config.yaml
n_layer: 9
d_model: 128
d_expert: 32
groups_per_token: 3
shared_expert_gate: true
init_std_router: 0.0245
norm_place: "pre"
positions: "rope"
tie_embeddings: false
init_std_up: 0.0316
init_std_down: 0.0
beta1: 0.95
beta2: 0.95
batch_tokens: 262144
Below are experts of layer 2 (counted from 0) of a mixture-of-experts language model. Rows are named router (the router's row for the expert), gate (a neuron's input weights, with its number), up (a neuron's input weights, with its number) and show model dimensions 0-127. Each number is 500 + 50 x the weight over its row's rms, rounded and kept within 0 to 999. Numbers have three digits each.
After each expert's rows: "gets" lists some tokens that make up at least twice as much of what it gets as of all text. This comes from a sample of Wikipedia text that the model never trained on. Tokens count by the router's weight.

# expert 174
router:485512457530517421431514486571522502486516517488540583383533438520542503490566531567455450535472468569451464575458513442513459486503565477531524424447466539491591472403454469413445496594496514598519550535462501534499520411414514512548610493521383551418518521444486571426423557528500442496596500567592505514546480539491479443507620470522465516530429501411443553506481521448549491497486
gate0:529564524460488575549519440560491539483522427456552519606523452555479511547584438571423463548481484563500423504423494495441492442479584498440543484504533450491432504423519513502598503417464539484441478511537521445561523470512393512519425567508500471470518468582422533470405535564423531497642515550498470500488446435530574510515587453453565548497505469518465459512435496531555456354527
up0:555584477503512630513540452506484504491542490482543534561553469501457460520508441529437441570508537570534536507455495550432481524438551534457531496549519479467496590425474539482569523452427573480465466487489562433577570513554447488501473557512473434456596469566432495449478497573536406411592540573537490582509501424587554572463581500460562568474520442489447475492516523586444420443402
gate1:549518670517566475523437556526506472473554580481584538599448370487462569471462517498560455510549481464524468502418504554544490515582422529492424578523547487518604447489523527508508479473546500508521495532557460599507499470480628486461468543553491465538413534491412372457512544498515525485608546456509474553483462517513470481529549504579438442498507467547477542560543472500464549416549
up1:438494418547478557439574566444454550499440469499402527444485505479488484518529511511568587481469595495439474443521535458540498487347516487534437469549381582484430538492510475496482529466488500525535525462445502476519462396432491441507532547530483533439511468485547543450449502455358585487448511494503524529399470505410523470468515556401426505544509552425522512423538370537507494459553
gate2:425516577499501500484490500511486433462479482450420563516512625554464507543496489476591525581558546475496411509463522564550538565448456519525460525548596514504459485473444508435456475554462517586421453521470593489567525436500484388569494557557450523414500541510481463455486532411475453543458572455451585426533398528412473473409497545452477520562525459401547491515477440530511525427585
up2:499570461512462515432499473494570505503439465483449565469625512508538511539513507551517486553505605578473498528469451530477491490499537453455502442468518471540440515522482515458530533590469503496461457506480537428464513551471414541476573584423506485443576504489581572458487539513576493480453441449471425556503405502360529466583569481474359506455476490412492544350503400485428465467455
gate3:465617525517475419479501418455403463494518518464444512467452540539525520567529494547436432574524460478492548559486490550545507502564617470580469528532557289527510496481494547435488512621472528501509441514482522524528502582484552485494548582488471473410553452477506450465453548476519477495476505483510482591534409467509487473426469358495458565446460451474465471434484469479512530441428
up3:514586508525537488536485485550386482441572511551538494481406535523463538591453496451571485450532512381552517555493538519541494528606478489550468457545476513471614489470477550467450452546481503496504457511505487512488551492615568495533462455543494548475495623494437421537454440495617414521364522487510489507473474503475467507406448403531476546508510499507448465566446545494528627595488
gate4:514445497523428417519464490461469469458506466530533558469439525552463526410571587595604478525523439479512463365480460517525508475483497501488476502530547506551441529524465515547393480523411404442553473504557488542498437469549488492520430476602505506387404456551516537500588533435540445539532528471457497549437411537507511471411385442530502524576596499473492521591573525522542508475544
up4:434495524558434392551547610537532523490502480480481542539439595531521497494510550555523476569456431490502451468403507501517549484473507444551528437527473471500483532467478478563498574483463519510566499492468484530488454480594444504497476501573501507484478487528503384433560508432587501433565462586449455541403470563422410446345519365516470596448521499507453549525553465510457409473517
gate5:498524561472496493491499468437527486472523444543514465598458595564471536477470552547435575609556536517518549529586456568526544447552510473562464541589534454520611464462480555622500493499443500514462421405524541511498441509482589492486576428546565473453437440531522533553485468459458531480495465427523510519519414419474518564401499464465486587573369428522541443548488535523544543495467
up5:471520530474588491479508566511494447428559474518456531612438696520548565500494515470473564632509495526578539622542461505500521474499465485543489538575555521515601475441461571516502516522567517542481502484485548459570506529486497509538557439544513509522434450549519501557439456430554451414498488470552511450495456487515437478434451492480501559651444477561517472581447474469540580513533
gate6:473422455554392511522463532470499467502505534557639462504491505414495474471550572585495422545483475516477473485470501491507469456466521449537442483484504540603513519441474591565477483629421538470346510444426478432572522436498574500513487543569507434526532575527522502524469472524649553487510510414535460539547435455476570585536466558457472536512471520466475497512454418488454476491565
up6:484486475612491539497415557495524449532427504499485492522503558485425521572466499430470483514469463501458508476434373537578474503466543501527509472489484515507499514534416548437577615533513563512398535498510497415500376439474557415587552533477554478464560551477517473517467556413522599532497517499454494468471465451486478486500494418417403527438522552447500536518463419432401383440553
gate7:556544498521511482536452427493491534459587503482517592534435506576510456361566519448300501577504465608489465545501501358492557474472543486505593529469605475544444445470440530466503466572461518427433541505483533455470507454527489513434471454522438535448452431508443534525503550503389453530467500539558560494557466490493556507425509498492574507570465502499517486510525537551555538544510
up7:555546537581524509543444455520520462443517488525489580568456492487497583380498466478539515594482437503445436527472460465509463536516478479529498446444534542510550499473440511459561461695524440427420423537508585549390472475491568630554443489514439516428516489493523538507495585481403464509474516491477453538477531560448480503407467431464450554534478537410501473413512542500511502485559
gets: "\n", "l", "ill", "L", "b", "d"

# expert 5
router:520586547517489422474521463494491455540556513532646461534515404428523444529537489481590494535599490510457428552535578511516521488405543595390510559562514468553465498421514532488592511461495599575573486401492455499423540535429552468482431468400484537508510495473521515485512516550458507505499479435514490553537534554416458433561510503492523435458408463582521590483503481443494567546465
gate0:580531403455410561438540503509557554471501472408530488459545477567485510408555438431530520486501364537508580414504415370550556481499409582469466482504379417505517473496497505501554434460441461516557515576477499531392493479514482457430509465509580471441451520523447532534533496564483447541543468499451588501486523473489559512497580503474423510526483540552520483484437586557547452475485
up0:455490473560488500518473544534499531445547477490466519503506560545477288545495496484479529488540526492461453457407577494452419525589508437486463443523460542426402475588439468529490480532465407507410432463516539460533475421591491592432505434528515484485540503530464425486544504515565516443438532510440441470559490510498527487532488429426620475444548435431444491520516568462465435489579
gate1:584425585443417513552488532496449463553578597533441431437510550567504482465501475437517388603432409532551558505476507532419470481460462462543519491529470508457495471435557521484572513504385520502552454569444450481460531598516420500518485424574485490482495595558544434544449571467554510570486532440484511435485521531523517472544491583492549538629431495513450467442515510484425466482498
up1:560448593459489416513526454479478564494540543531448526530519558577477547538589545336605476570421486575552518479504531482468467542517487407486539454614472471480480532534553462509546536549443515546483573542466437420527485600495414443486525466594516551509502559503524432553492577557587495503380563509507531449501509469428530524488495483457420549526465428515513495435446544545466466507529
gate2:513448492462459506464529503396410541528487510476461577456592471522469465552507481502433550501474520508475497434502493450495473455378531564547512489514508565452513569501543521495437470448450455501525444538569441659394572519437497423404506426573504466399503426477495455490440517522498470527490504466483529463491414489589570552538551591476571541568577546562494419548544510591515460450527
up2:562572526481495531492457563559536475493471452469571547555553484512449463543444484508370430430357537377546372540524532504459454568523485487558558480574574541570556521467445540568483470539557467490489570417425489503504460544452469487541556446554535486525532490492430493411594477494492521481494434436535499553518459549550537542490406413498530535456498432499535487521477501434522583517582
gate3:494539469533477505524549483497439518612524590451480506384467501544525536598544420421483420516524481621505516510502473428481569459502531504501524540456581611480514533474528493433491542514464547516491606577541468473491524625516536560518531461488535519494586349510562464471541530573501446442482491601545538558484454425585504518411436455518479564501523477559497523472492500508404489526560
up3:526567521501550489577480537593429507483522518448553457571508479510535482566465514528549504497533477523491406504539485508550603436485539589449539541505654567480563567445500549486552575476530499554512539456507467511456501551492538490471499516436479632458486488506536480557458488612431498425588501388488544507530481601543415513457489588480493459498439433586527541421462422465483575513568
gate4:553487514537541481550555459490399461554542599426512517486501449493467505444515512537462378515496380377537543403510512519474572513503507504479503490494484413503536487437498508507475518512498511399550445516574494540493517495504509514474457517508445482499529460450479558612678527591542547480401587459497501554519500410537537619604451450516493483528499496530410514560577538500557496497503
up4:526580536536512434484556461501438450532514455459590482551546415512539508543495534467475529520599381445516472544554478550594633506397588587461520537515600469517547561410494491473623518506487541529507503525511495515475552421488536416504453552499539478489510451536593555453490487550423503405510509448518484545507607458420452497462535484520398500535430433539463545554504543526471515502485
gate5:467518498500474518584452569459520493410503487565442498463537592466525463621471523499439515581471527583445481467478497600432557472455508438612528480435550511443511600529483499446545555552514516472496376488532488418471372489548548439511553587476574562465533456515576464453453532488551493564593495517501569508459428587510510459576486555451434496524558500518495455479443509446524455483565
up5:467558451429577452566512483529544554414474414540550485546496513531431509501508594484521556505487489553470487502506533506463489446511615464608418516526467480471504524546570559524493501578491535566439410598500513463486487498553451506523568582556504460524496513558444521471418450574522353539468400497484539440563504466391542491509543539421430527506600478576523460490466532500578437569533
gate6:587425407479527496488435403507393460524514544525478524445477503492430537580541612473460522546555524562498500444535525471411529425474521593497623471440553528450460516420420563491532538527490561533560483475541456488542577465550480543600525487549506516589524491512554500461508507569501536533502536515498454508570442514469629477513451443436506477526566557465462500505472452487485457384617
up6:520480501536573485485388433492405501563559533506554470550474469514445516567496590452486448519619520575561497541541533540498591413468565494480627416486566443526492493409469573569515563482458542625534489431492483496544530548584567537576510555542496525533500484500513546470424493574489455528499497469472468536485476518425503505498512441471508484545473458564485468443383430524452443441601
gate7:419537422529488468604560437443488503492461515508515391538450495465470488536527473457538489531520518448560497526430516516435529428478496535531386474521482483493500433424367498502501494541550518507504448388554532503512533535631564386512478507476553495476527452560479570560436502432532520486421516504474566468564406496481518476520534434452570471477444448362589412586462502456510547526492
up7:377562493475442440476568459515577492414531516508512433484464499554456545521563567407534494503607471481573573561521549527442521499503479503504403392516438480556556543437396468515496510562545510481443505469494573463498589506493514447487466519418492568446531500530564528501492490503495508414404537471492504443576435516446546508479498390545502479469430414428561418620469524525561543511493
gets: "|", "isc", " States", "ond", "==", " Act"

# expert 247
router:500500557542564493500507443449434432508531556484408519444561473500488578583429418475532547516414548462522482601440529531527498511394516446594416440474578537525578516459461489443448586517521471472410549585441497508542472533482461507560541541422424452459530515479496461504477512534527415420546514462492512475513441528541541502427551414458540565467448428603493454413482478499398492433485
gate0:509515557478525498467486596492360471440498425500449494547375541456506593525458541457416551601470555610466467508477449451509582496467524397507452481497512465507559533540489613586553484555478517570551474561504459522559462378517500470498492559568590530407470424414561507471460451508503494464529437535508446474462414489535509527505534484477448506505469429629509463528514513497502507499513
up0:495524517572557455515483527458430428474476377507468446512441605444483529605472491510413501550467523575417426578506431461463543524484519405508485545393577494534485508557494511529521596560514523559440506424500480537579503547560480436543548534511543468409550413471485483450467435398561447490501484435452445546514458518551465488405496474458467552503430433572509434505532470477406501517467
gate1:518496549544473516416439520511509553502473481473477519433504518480567491458558498561506511526508488555528584455492494560631523505462481639537527489571520387526441482523476471487539535550513506468534500470498521457508525522413526558559439531482474487538517514579632561559551478471494502413469454457477477520478463470458505397465493472451254476496448489478509464469468493498526354464471
up1:495560534498470515450439500494500522484539509450471513440588467483518487525538465518504533493497466599501514493489432532659505534483447628498486521499489400587479501512472464464534558508516480468569533534435460490455510538485487486507461575448492463406512555598502508559514383514461482456460485487473523443465396485469546335492585477463403516509408466468530492445446496575523338516452
gate2:498547480527429540427423472450442512511497434548468486428481541483398475526486483511537449470522492465533534496504525552492536534517568528457481486533479457409469535491506411435597552484476379456535497569441579532503530530432529444489571577415450398439507614581438481570451496479516463439440541434460480562393522505461513521486461482502455517457519572517605465472516466556491475495663
up2:498591453506437521409525530339457488533554503569402428475469586425470461506486472470517486506479522520536517499496495553567504536463544492561431507539509526463485545439549485516512544422545432403518540526471554527480507564396476402426578561488502452555518501598421554594437462449455511420464565492482501566442494515541502552557446547480486521415559530553544446531517480524425564448570
gate3:493499554565579441616473591470474502526479443584499496482446515468530515580490491508445508553509524509489515525530520504493549540492543453521471524468545471496612495561388569483513519546536445584474469459521484535429492569562399483516549564419566383482483403460493448414551508471522467477534477538433502485452465509568479471365533463501471579442413367550528446470515535494436480591546
up3:462539529534495452517494557498459578488513404606520530519495518516505549540514536461316532515476528540518449520510498492489516510494566475557492456448545524532635495513464579552470545510535480539456441437446516561523571533516469395530488622493501423487479433491430556454456463467552499541497507522464462525445423460560478490350556472457492553478422337422518483464518511528485490478564
gate4:525507467520498506499520563511512405527490587483523509571590394479442500573517485520545578501473491443509565535556439566533521400472542545490403520563481501575508460527546534514464523509397539451573466518507544545436515473521526512354483488489482543440407474482535464574491556351408541462460522437505549547463525443511477501441509429522425525569533574475457447417528397519431505469533
up4:500461434504499481489486593549518435528507490379494475547638430486479623516466525469532556567484524447515524532517494608550554411451515490533455498518500489520529533481519551505475563517405500493557532528501545565511505492501480495437512533443536566420506525512475402448506562331426577459495490464529449523476538429536435470498533455423422430523487530479445529430532371477419497459558
gate5:612430527428510524508448384544530488493480497495548523481552422473515474483471490506598516581483520528490453464462476515470493475575404498457519477420529499464525558571410495532510423423477444484461465588548482570430452518462438460519567456431538404564485448595521429418472623494410407454588519517440474488446445508504486486494538542507459424424516436543504504487495567581484504476567
up5:628461478519515505509440581532520425444471509534489476509547411540508505473482485454560499578490431499528512434433482498415515423489427490483480469485504547477508546522431514463567430459440445485513479658575472623402504499487506385494512492443495447473480474575445453472464528494492411460611487495370488523458493595501518423471527521486429394499489505491505445461494451521477474453595
gate6:446541513490492345459437415552467617478471525417531540515484571460500470463468547567380470511431485489490433493482530467498518502528618440607554546473527498493515470490457549453496492599527523568393544455513532566505536447534519529574484492440480522470535465458489543466455582536487480473529482622496494471596514478605499550495482475535621598459509460511527513532485585454477512435527
up6:513438512507505554466485397512481574484527502465499502479639552448498507574473497468500491452525573454517476465472504577466478512519472495455577535373557609414550490482461477471487495464535528503400549535503524597495536458473415531565533541452498486488525525484539544432488549522525467450460543551493474439465568543742511537493533542467543495488492459524478549416395568530447451479518
gate7:439490483515481470438515550545461481513482470479392432453451528545466473457459493538497562601436531428527575532541532419519522496458538453496445645422495440522518515498515490389542513518455476573540497539528452589529444499517506412444557571465484474372491420498434553501508492471452469440561481475435542530457499488566462561494492457516587522524565486581518450490509529509444558362381
up7:446557604547518545488511524429393518455531527480448451479510475516460532425472463531550515475476506508537541526475486416572513566422498492577425629433410480599499465465502495392492462504482527598527561519461537562518534564555550330544462564488452431475524488501424530526496516516433451468485528534437536473442429522540385540434497470459545436458480439527575456495497506531440475490490
gets: "\n", "-", " b", " c", " =", " opp"

# expert 13
router:390485477566458457481563583499481561559529511508609583435509492431620487493518507533536517450484542554517483533468545480442344606574493490452435500516447531510481467498477529511521421481544601564460546470541459574490520507525462529546538454606537578486529446488400486494534552493554456531476444513449455441480509505445502467518511474623521554585563488403447536511524507467483506541399
gate0:541515487474552463579516524547507548535448531494448545488479485471475457429450549530487499387564551561531477550504463445577501540502505480498441535551490572603526441503406540502605468676426429517466584648530507529599463564488503482604549457498488536545473468626456459462560541505535427455539487522449548547507531448512447539472473444474520558554481498481512441461494490520526570474522
up0:575484423463547514512580515449567493564461534504422483457534418550536443506485547500501522435587602579533468562383488479500541521496499478543393545512536553568453404524430419541504440529546570480538432569549518473615558490466493531648489429433497506475476493488581458490515469529481471464483458473407474559505503450512523429469477580486477522575419509466519452535474565592475481534496
gate1:484498423515527418588491402535488564512529442589413504505492491490507543550526543565418562585503544519496491497488523494621557446448523441490504470540506494430555575498446585499499489654469492490444525462390484507423559523597503548537592559490483484494547435558458400488517498492491462471426535511483524565490502491421506575449533458506571612543517477490472359452491495471518492520514
up1:498492550463519395497530530537536534544490383486476496463462339508488461488494622558504505529523555498481447530538508479479515513452475473498529503484509579483554487533457575520456431590471412504481483513390437469561428540562478585559597530528523500501560441530461414502559502411509405499563526477488432495600514412442552499486420436499506576559483377464553470473546484452483463512464
gate2:532547411428545496490441486472504553579504466527471490475437359550567524441495398536550524508506370495538448547469438544424525509502533548484519544469594541427463462457428552494546485507554516487418480427513441573457495505585440484497539425502484355538484427614515482532476548524481484467524463498439498501436486507493490388359431535469490529563522473454513437508542501529506505471541
up2:569496436494557498556461511463551585561422518581502496453460507526572476435520429487575530564521381527535463510448425502462484584479533535482530506456561594473372418534537532529533439552538509471453554497503482528448473444548386491582561488473432473576526488588593540473527498508449546476517477515611546477484498522350479411422444470449431516553484480463513561521485508482471487478486
gate3:458514543509558503502503538447510545526378500584539483507578578518524478488551503570482528551411469479472535488425446449553462500541541497520529546495429528578558622574436558523568560610493472605497517530484553531500522522555460469465518486528598511509515524554423475509501489515406541565561595442452513469451394504389495554528435511421515595408542462457490506527542504534527477503602
up3:493565485511574527586540552507577496503474398585556502406504529471558421464596472542499482537443541563510455563492417424458474543584472482536511550465458574553508554546439495527570423689475474556443568476494506609475524540554467448511541483489540572597602449522478530482527470521476500560566494484439495495519468457433493552537504528454547568489507511481466506487555498609506452491504
gate4:422475488464486455518488485528453529486604470460521498518482398522502510552507566503453415355513485565519451400554432529524497511482506472444498535507504458549552417381445537476523542562491557578570433537494459529493507426446465424591554539499460470449495476529531576494573511642416582491534461487553543536481487456433547571446386483500478527492537448527483492435470581567443483462518
up4:483476539500450443496493514422447564472484431478563545427417489436551507493538548497471477433498435539516492433553498581520469504533487532443513489478494504484541391456442549454502501549454472535589406508536475480546603440442441574469495538538497592543562528531453553441582478515500508476456482452602530540500520412490586529520350468536433519589484443530576590438557566567493416505550
gate5:512511466478547443493515536495437545448568470430533535501479491494380506470482414418421567473546433498511433452526488498507500515554551567471518490550481533557480470411529644458610575475458498479392499517484568541520546485556481459464517492406484476386591470482433519557500494550419536422525534487478608521496467551535532518456603504505489594497535476490520414433515547624520501458510
up5:505506520505539473561563601439449632499513488431485476429476496511465492434565457462484505502510484522469400423595483513496493526552490518516502489526499522473518455423562579473564423509410544478468529575543539517434542567570471492608549515473496475362565466475408578495499427568478484574591555501447611464440534479464518503580480507476517595549487466489494440500541581543421523452471
gate6:474520541478520509559490408527431533464525440544416443540514443556496488505526498522534501560436565536517580481559500492572531527453461565496438522518494385608472539443511523457426557535493493435442441504520467578418581568560463542502490551613386576394527423529460504508392568538455484470542464529454495483520479510421516605505520478450537478435475529485492412520549541526490491389444
up6:524601451522499503569483499383451498459501581498543471477522540415529562583482480526463455575494447482441493494476470484535571443483602459593590440497517520495382538502413499531450490504429522492470529437442521400548460487538565487484451547389555467587451536534550450459466428520537492501489516428568508559411469502488493491457488587498426563465516485537528559479403486560594497484593
gate7:477571483442574447520436435432553547502530549445482493546433472441409453478584504564500564493488555596521435520486374548542542462483479365530532529507585527570413510541505587535515450592504519439416493524443467454525542477559478545461545526449531459578409541555444455505494483469513440440545527437494490511534567492428482519387426425519510526475474447482521477480481480584446553459537
up7:521488478490529527443503491496512538521545459426484452512478464464442481493567445469565675517480547522466473553516478551550531441563432468509462475459553522573417464523511569503483470520554562424522501523506492425573469488547507578445567459403508429515457516578426490493458435459535481484455526394488604516500566512500489432380507423514416543477452406454510507593444521603417578512502
gets: "ate", "ure", "er", "age", "ine", "le"

# expert 119
router:433376625569536494482540509492525409435521476576383564441502516499548555477601454519584574403536516493516507455492469508428512587490455473486490486531427555495486571530513452445451470529546555407545448426488543455499501475459514523450477482487462568452505565529502543482505496394516543430444555487518500460485524521499429502613479555449501518507583508421458555454505441432486530588408
gate0:540549596530537530563460450530504391426505522538428610534460454527457493429518426555539543537483505494537515577514593486450476504353490489464494482530531499652546435518449571531462591550481457437469477524507558508498486485443559496433490520495515519425480413580523527492445501438427505454465415500510459498488497470449526480447571547451524530535412481566463358465535542456523495451545
up0:499549489457554422444494474531349542476552580477487517477483536519481480469556421478487511469534498470511548503506571450461472441446391481437557473453492497538459473486622480486436483484545527465484447458521507443586453529423493447404421554497471585490521465487488556516393475435569425508511478503573488448537539397605478592466473593471519551469442417512517415543477455518525512563590
gate1:543361490454498489522346550514544552446482451567534537535594472534465538452446499509524488583527504454540534421483518515539582469479422546542508487604575470463529521463384526523489484513564434534554482520462512529504527434438470433486534599466509515474486541599499464469510489450543565566486491504427483449479487501427490450520496634456474460519352518428485491438445440549505449471537
up1:548422528491516441569441539521544523473505467515451544523558458504487540411470463536548493589451466438543652446450417606504532523479444518592435547638541510515521541512405483484496495503573456500540514521430605487516507470402498469440518510397489511497538519600536465474522496442573575490461494600500539433448489532468491489539439585493442474513426533463469474436470459526518421500431
gate2:501528595442476503548521550536506452452535558521404504403563488559518496435560510447478525524558496480531516427438411539469578541554494588366594521483477478568492588510450524487514482567470471493472459599405579500453447544489436496452538566482500526459549487596597540611561480562462437467556519500502533450561419484517485514504445546527497535477503447512499605520460469544561446423501
up2:452470526505477512432469486538562461500505539544452462466538527562497459530495565474495561467519485446532583458541525533514577517478487445473559461431440456527510607542449514564449554555495499474506423482415552473396413586428580509435560496465590577372479465457616483501511500513419448466479466540457536449529401516527427530535533539458439551457464493543530461398399478480536545404466
gate3:543485571468504500499532451461466492530508605525417435517489513589443610509419623488519482570531382481492452560595516559461572511476519527524467481524533443511528456458466563603464497597475434548547434500553546483416495586518562573514523495521592478476434429523559473553467519495535532466537501492410468512473444525516507482420377449591478510472440483538497455552522495503508524445601
up3:474446574581513541566531585555481485546507571582512500463365535463468535470431528508558639472648500398514456504533549576427448527469515572440504499541469504371512514513509491550509472486571510571558465433468540484457500587449528554527515408467538555490435441478540522454518467477523554493445521506490427433441557539560484499530474522579472481457541541439470475520455495446474573536447
gate4:516489512539540532521523491455338494448487522487410551505484471471427567444497513563507517433508412478532509477536451406452517500432521513517398558517530447506496543517466582456479509562503537375525476513444498518442456544449528525438438464513457531407509512514539489564626479482510610333446460499472526467450484493553496433455416407425503448466516465559552533521559428495546533475493
up4:531480481495473579504426496526483577560469469489538546619560544471386500544533571538490490519474527469453529582609423511517512468521657584473446482392522509604495524562470483595571551495488412437462563408529463517387463481438512551553506465538547489477482461475498581534490555529515500478456420506472544503481550509486501485470511460454477518388460457448589461470466474547564440506506
gate5:526516539453424506511509517400568560488559430538502488457587511489386480512580458492499511573475536532492596473504503507499465473476430589533442441508478534534450508509552477469528469543489409521432504413522460420494522562387584391426525424429502505489545525508586511588546525493544516568580436474459556550560450600508533602471448559522499541527463497570592438535447496564503474499523
up5:533538486407431441530479524422573543504545441460525506457496411522367544450533480573507507544470529522533531523552469508482538473540480512448471474459501472620444525492539463516516489580493412467431554463556463446483521540484499405485512446468540562424491496408521445603416493572564543539638527482479621505482487508472521617489412550518395573488508512518561477525486507534462556478556
gate6:466576551529515427591435502475446582483445513490392476543558418492504490517525490485474522505475509559489474581673467529442625512442623513601421556504554497513470474575504501502517527531526517463504410429533581498495507546459503566525512451585469455453496541531487533536518497410461540388528503428377555485525488550504490488444513441385498463505442519548506500491556507515510492464466
up6:487544545453585416614463596445400629444508498522421520564538481451515477531505481472484540498450506597547483535618468498448616536427600483607405521511541474476480490506524545501465504559528521495488466489536582460498521514509516557546524442600455521534520526538498517556549525462475542442480492487392570479499469547551451535483481480397519526502402523587502472499617493506547502475499
gate7:541570509566434509534469549425371463517505494499484461440461450437567458521472569443508491497476520539469406481370465490423646498433531589493547601538441440541477615481463477418519504489491520475516426452502542520503440608449511433437583531490515469453567508566514519453560557473529567417504507480483543448560482453515480512475433418529519536493461516523500529478504549503496405424456
up7:488496528543480531484537530491405466404537560504510429425584458596540445463494478474451539434561509546476500451392551497470589547367413495525545472526495557567580557382544482434454440499437541432563424510462526536418493543479526416486470471509504530480492539567536496500477507567471436456468495565527496493520428523540398469442469527517501533513381528569485443470402563534555519492516
gets: "\n", "ac", "D", "anc", "ab", " cent"

# expert 229
router:484563540462493424426540498503509502443507514477609490437592467501627571541495441472582480486447490574469487499563510585603574555460512543420520550574569494567448536505516464534502543422516516511508454454466499461431579427513573575461505464469466581529509465518508487582519482528442464434549542508548499478579600532454424473467523478579471588405501512531509582585492496485572566532453
gate0:459615482531448534470552438455410564390408493452463598563433487543416517442527480441436425506430474550515530497534531467590548509503557398526524517538501528589536455479431536398522541611443471553520482535516546506532443491505431485601537530514537473546572466495493565529485504473464549468496510393510461506455475530442419511465534464456423443452536532518551491448446471510470379497508
up0:501595446516495560481518508381476513430391461430462600504459509453427542488475448492469449496446504537537529538525538467574537477463601414550505528503439531604545459494411516428558571507404457569538465520571618512496436505480514562498554489603524462503521419515432557482435520410498532481485452480496490459454461522421434430442565439427462517477564505473532486489484427539510451471451
gate1:457540521511563505544500505431491444548271430485477546409496498471481503495564472578557527498476551445511559491463501496521555523462517407498468526514513546546549573605424500436475518507498465461468488499433533455532561465483526606624504509485465514464486459473508479655408507455467475451499528489498476402499523515486473577409419470468468507490523501470555513483585420503414505476479
up1:545516374470500517464475425443433561426434461615424551527435522473402422519502595441510474503507473630477409518514524401530446447518473435537467464430518489451491504490454585451527410507538511485478519531572510452476485532453495506580477557619452481484529518437431469454449453429592476585448488480499516482525496431530477477603473525493392507512516526530504459442549481536553476491507
gate2:497539520579423521509489477399280539513455418514531491492469451531468519425489447457523491465536418453466514492491531521510657480468511486491490460510511526508474574456546527343526505497482538597486559497450504477518517474504511538418472518482522476527472515523534494481480464499498686418506504439550520515435536508495521571435427449509523572458513451548508546503542445497475449522587
up2:574550509569495518527563509464402555533478417571535477486492429531490543441522530436520502482500419400466491422432429542517573513473506477491503509497545504498480511480535559427530426495519513625515640579377512524576483515494460510348485413505512446544502561524584451551516478541466590420493492487512535449437541543518498489400394449514528534477486430549483545477465487522434469519502
gate3:507523556570563522505433565429457602485494372486497493468394516512466481533468490509521488526462534550501537460506396511475497514541449596451451495487535506497492469586467455487504536462525463500460503482748507479604501544434514525479484421627490512465518498516548536533524442490473487400562495512507522359543466432544502500474409481464525547585517494500565498515511524547513512484494
up3:524525542520500510509541528470501429551486420583492597483472464449481429551485524488510493421527437480537424577479510494433568442507596344485538551433538548540460537488480560575438448526514571615432499466501524477523526534540457522438611476524504473499634456381429577511450529541565479534530482483478585488536485513504497554538482455472498526450563486512587505508427480467415463445427
gate4:600538548440591481509585388522508522620561476463474460573498492531494469508558634415393597582493476481489448538432495512485538500515548398470567438513501524547495504513535444446468478520398591484490474578566550459513495552489527544465583512468454497511578545442502494544483512483488474447557540453518565429460504486461452560456484485474523531464458407487463523483396569537454430473445
up4:482564548460573468615510396485524447499491449532513432516622453504475509534563443460492510518512454530501535512509482575575513515450589548469467514499530559592500599449539540528502518486443523536539454378569525435477503455505587498439541479413508530505539599547494449474498445465504488428614574456493487439418538604464393535505510580513489447512450406553575533475475452465522538485491
gate5:531426520585493560476452495495499517459470536594537552437592466482452457585497511533557434545497393456512470539536618497532544416480596421492473355451514486463542522467510536469491622542487442505588521524493534485498526513556573538463467645544490472530470445492462450565425474485519543540585485525483535470541499509554497537566617589455457513469554569473478481468486482493420478532501
up5:547497564560542543491504535410498558466462481462546467389593510456473487545502474694546449574530467505504500446478499548472603483542463466527543466492521393484517613511440496504464443506506497468476477464515545484505440464624585490527564546560618534493501405561477464534522467520517463507500506576552547417540519525560499501470446367480568502474555528601528465532462471497503499531530
gate6:466490470335401440418449507471464409552518398564517468510504525490500522521531631465466514549562548577518513477552511396502438476469432535505447524508498521444510571434501588489514404491460533556452441486465490589458476482519506417501458518512568496545421490580453562479459546512482408582397560484521486545529507500492521532439470521494575516495516528530587499511524609493567539527569
up6:492509500461446460526420506478523539573426473533530464498581494446498501518495532552448567517521558473487419411521405532567576553475471557480531549581447478525550561518462542553477537497510533541516395450449496512436496441497483522481505569487479547492498524622543495503572472565471390406474619468481521480539584564498474474447500572506370518471432425516584526479349542481542547481458
gate7:386477546487551542499478523466467476600509457446475519404448469439486407507449451564510439503470496591471493547537464476458523501408543384535545593589510477539478482451402502458525582481513518530432530462505512464510494527528487553644531526506416450491555474535502531623390571539514442472542493477462583435587482513575476492461534469459453607522532505528539489488562487480407496490488
up7:474539516579610424469438558484448511509534442481456521459431402491471455521432505578494358440420545553498483558532409525533569478531461389514499569477459550584482530497506550489469488471532486463562468501448499451508508542531480524577459553491561459451466445525415478575513399428492460475548533454498531406518520486515500561438489544471512664560442498558540453554581478515459483486465
gets: "|", "=", ".", " between", " both", " have"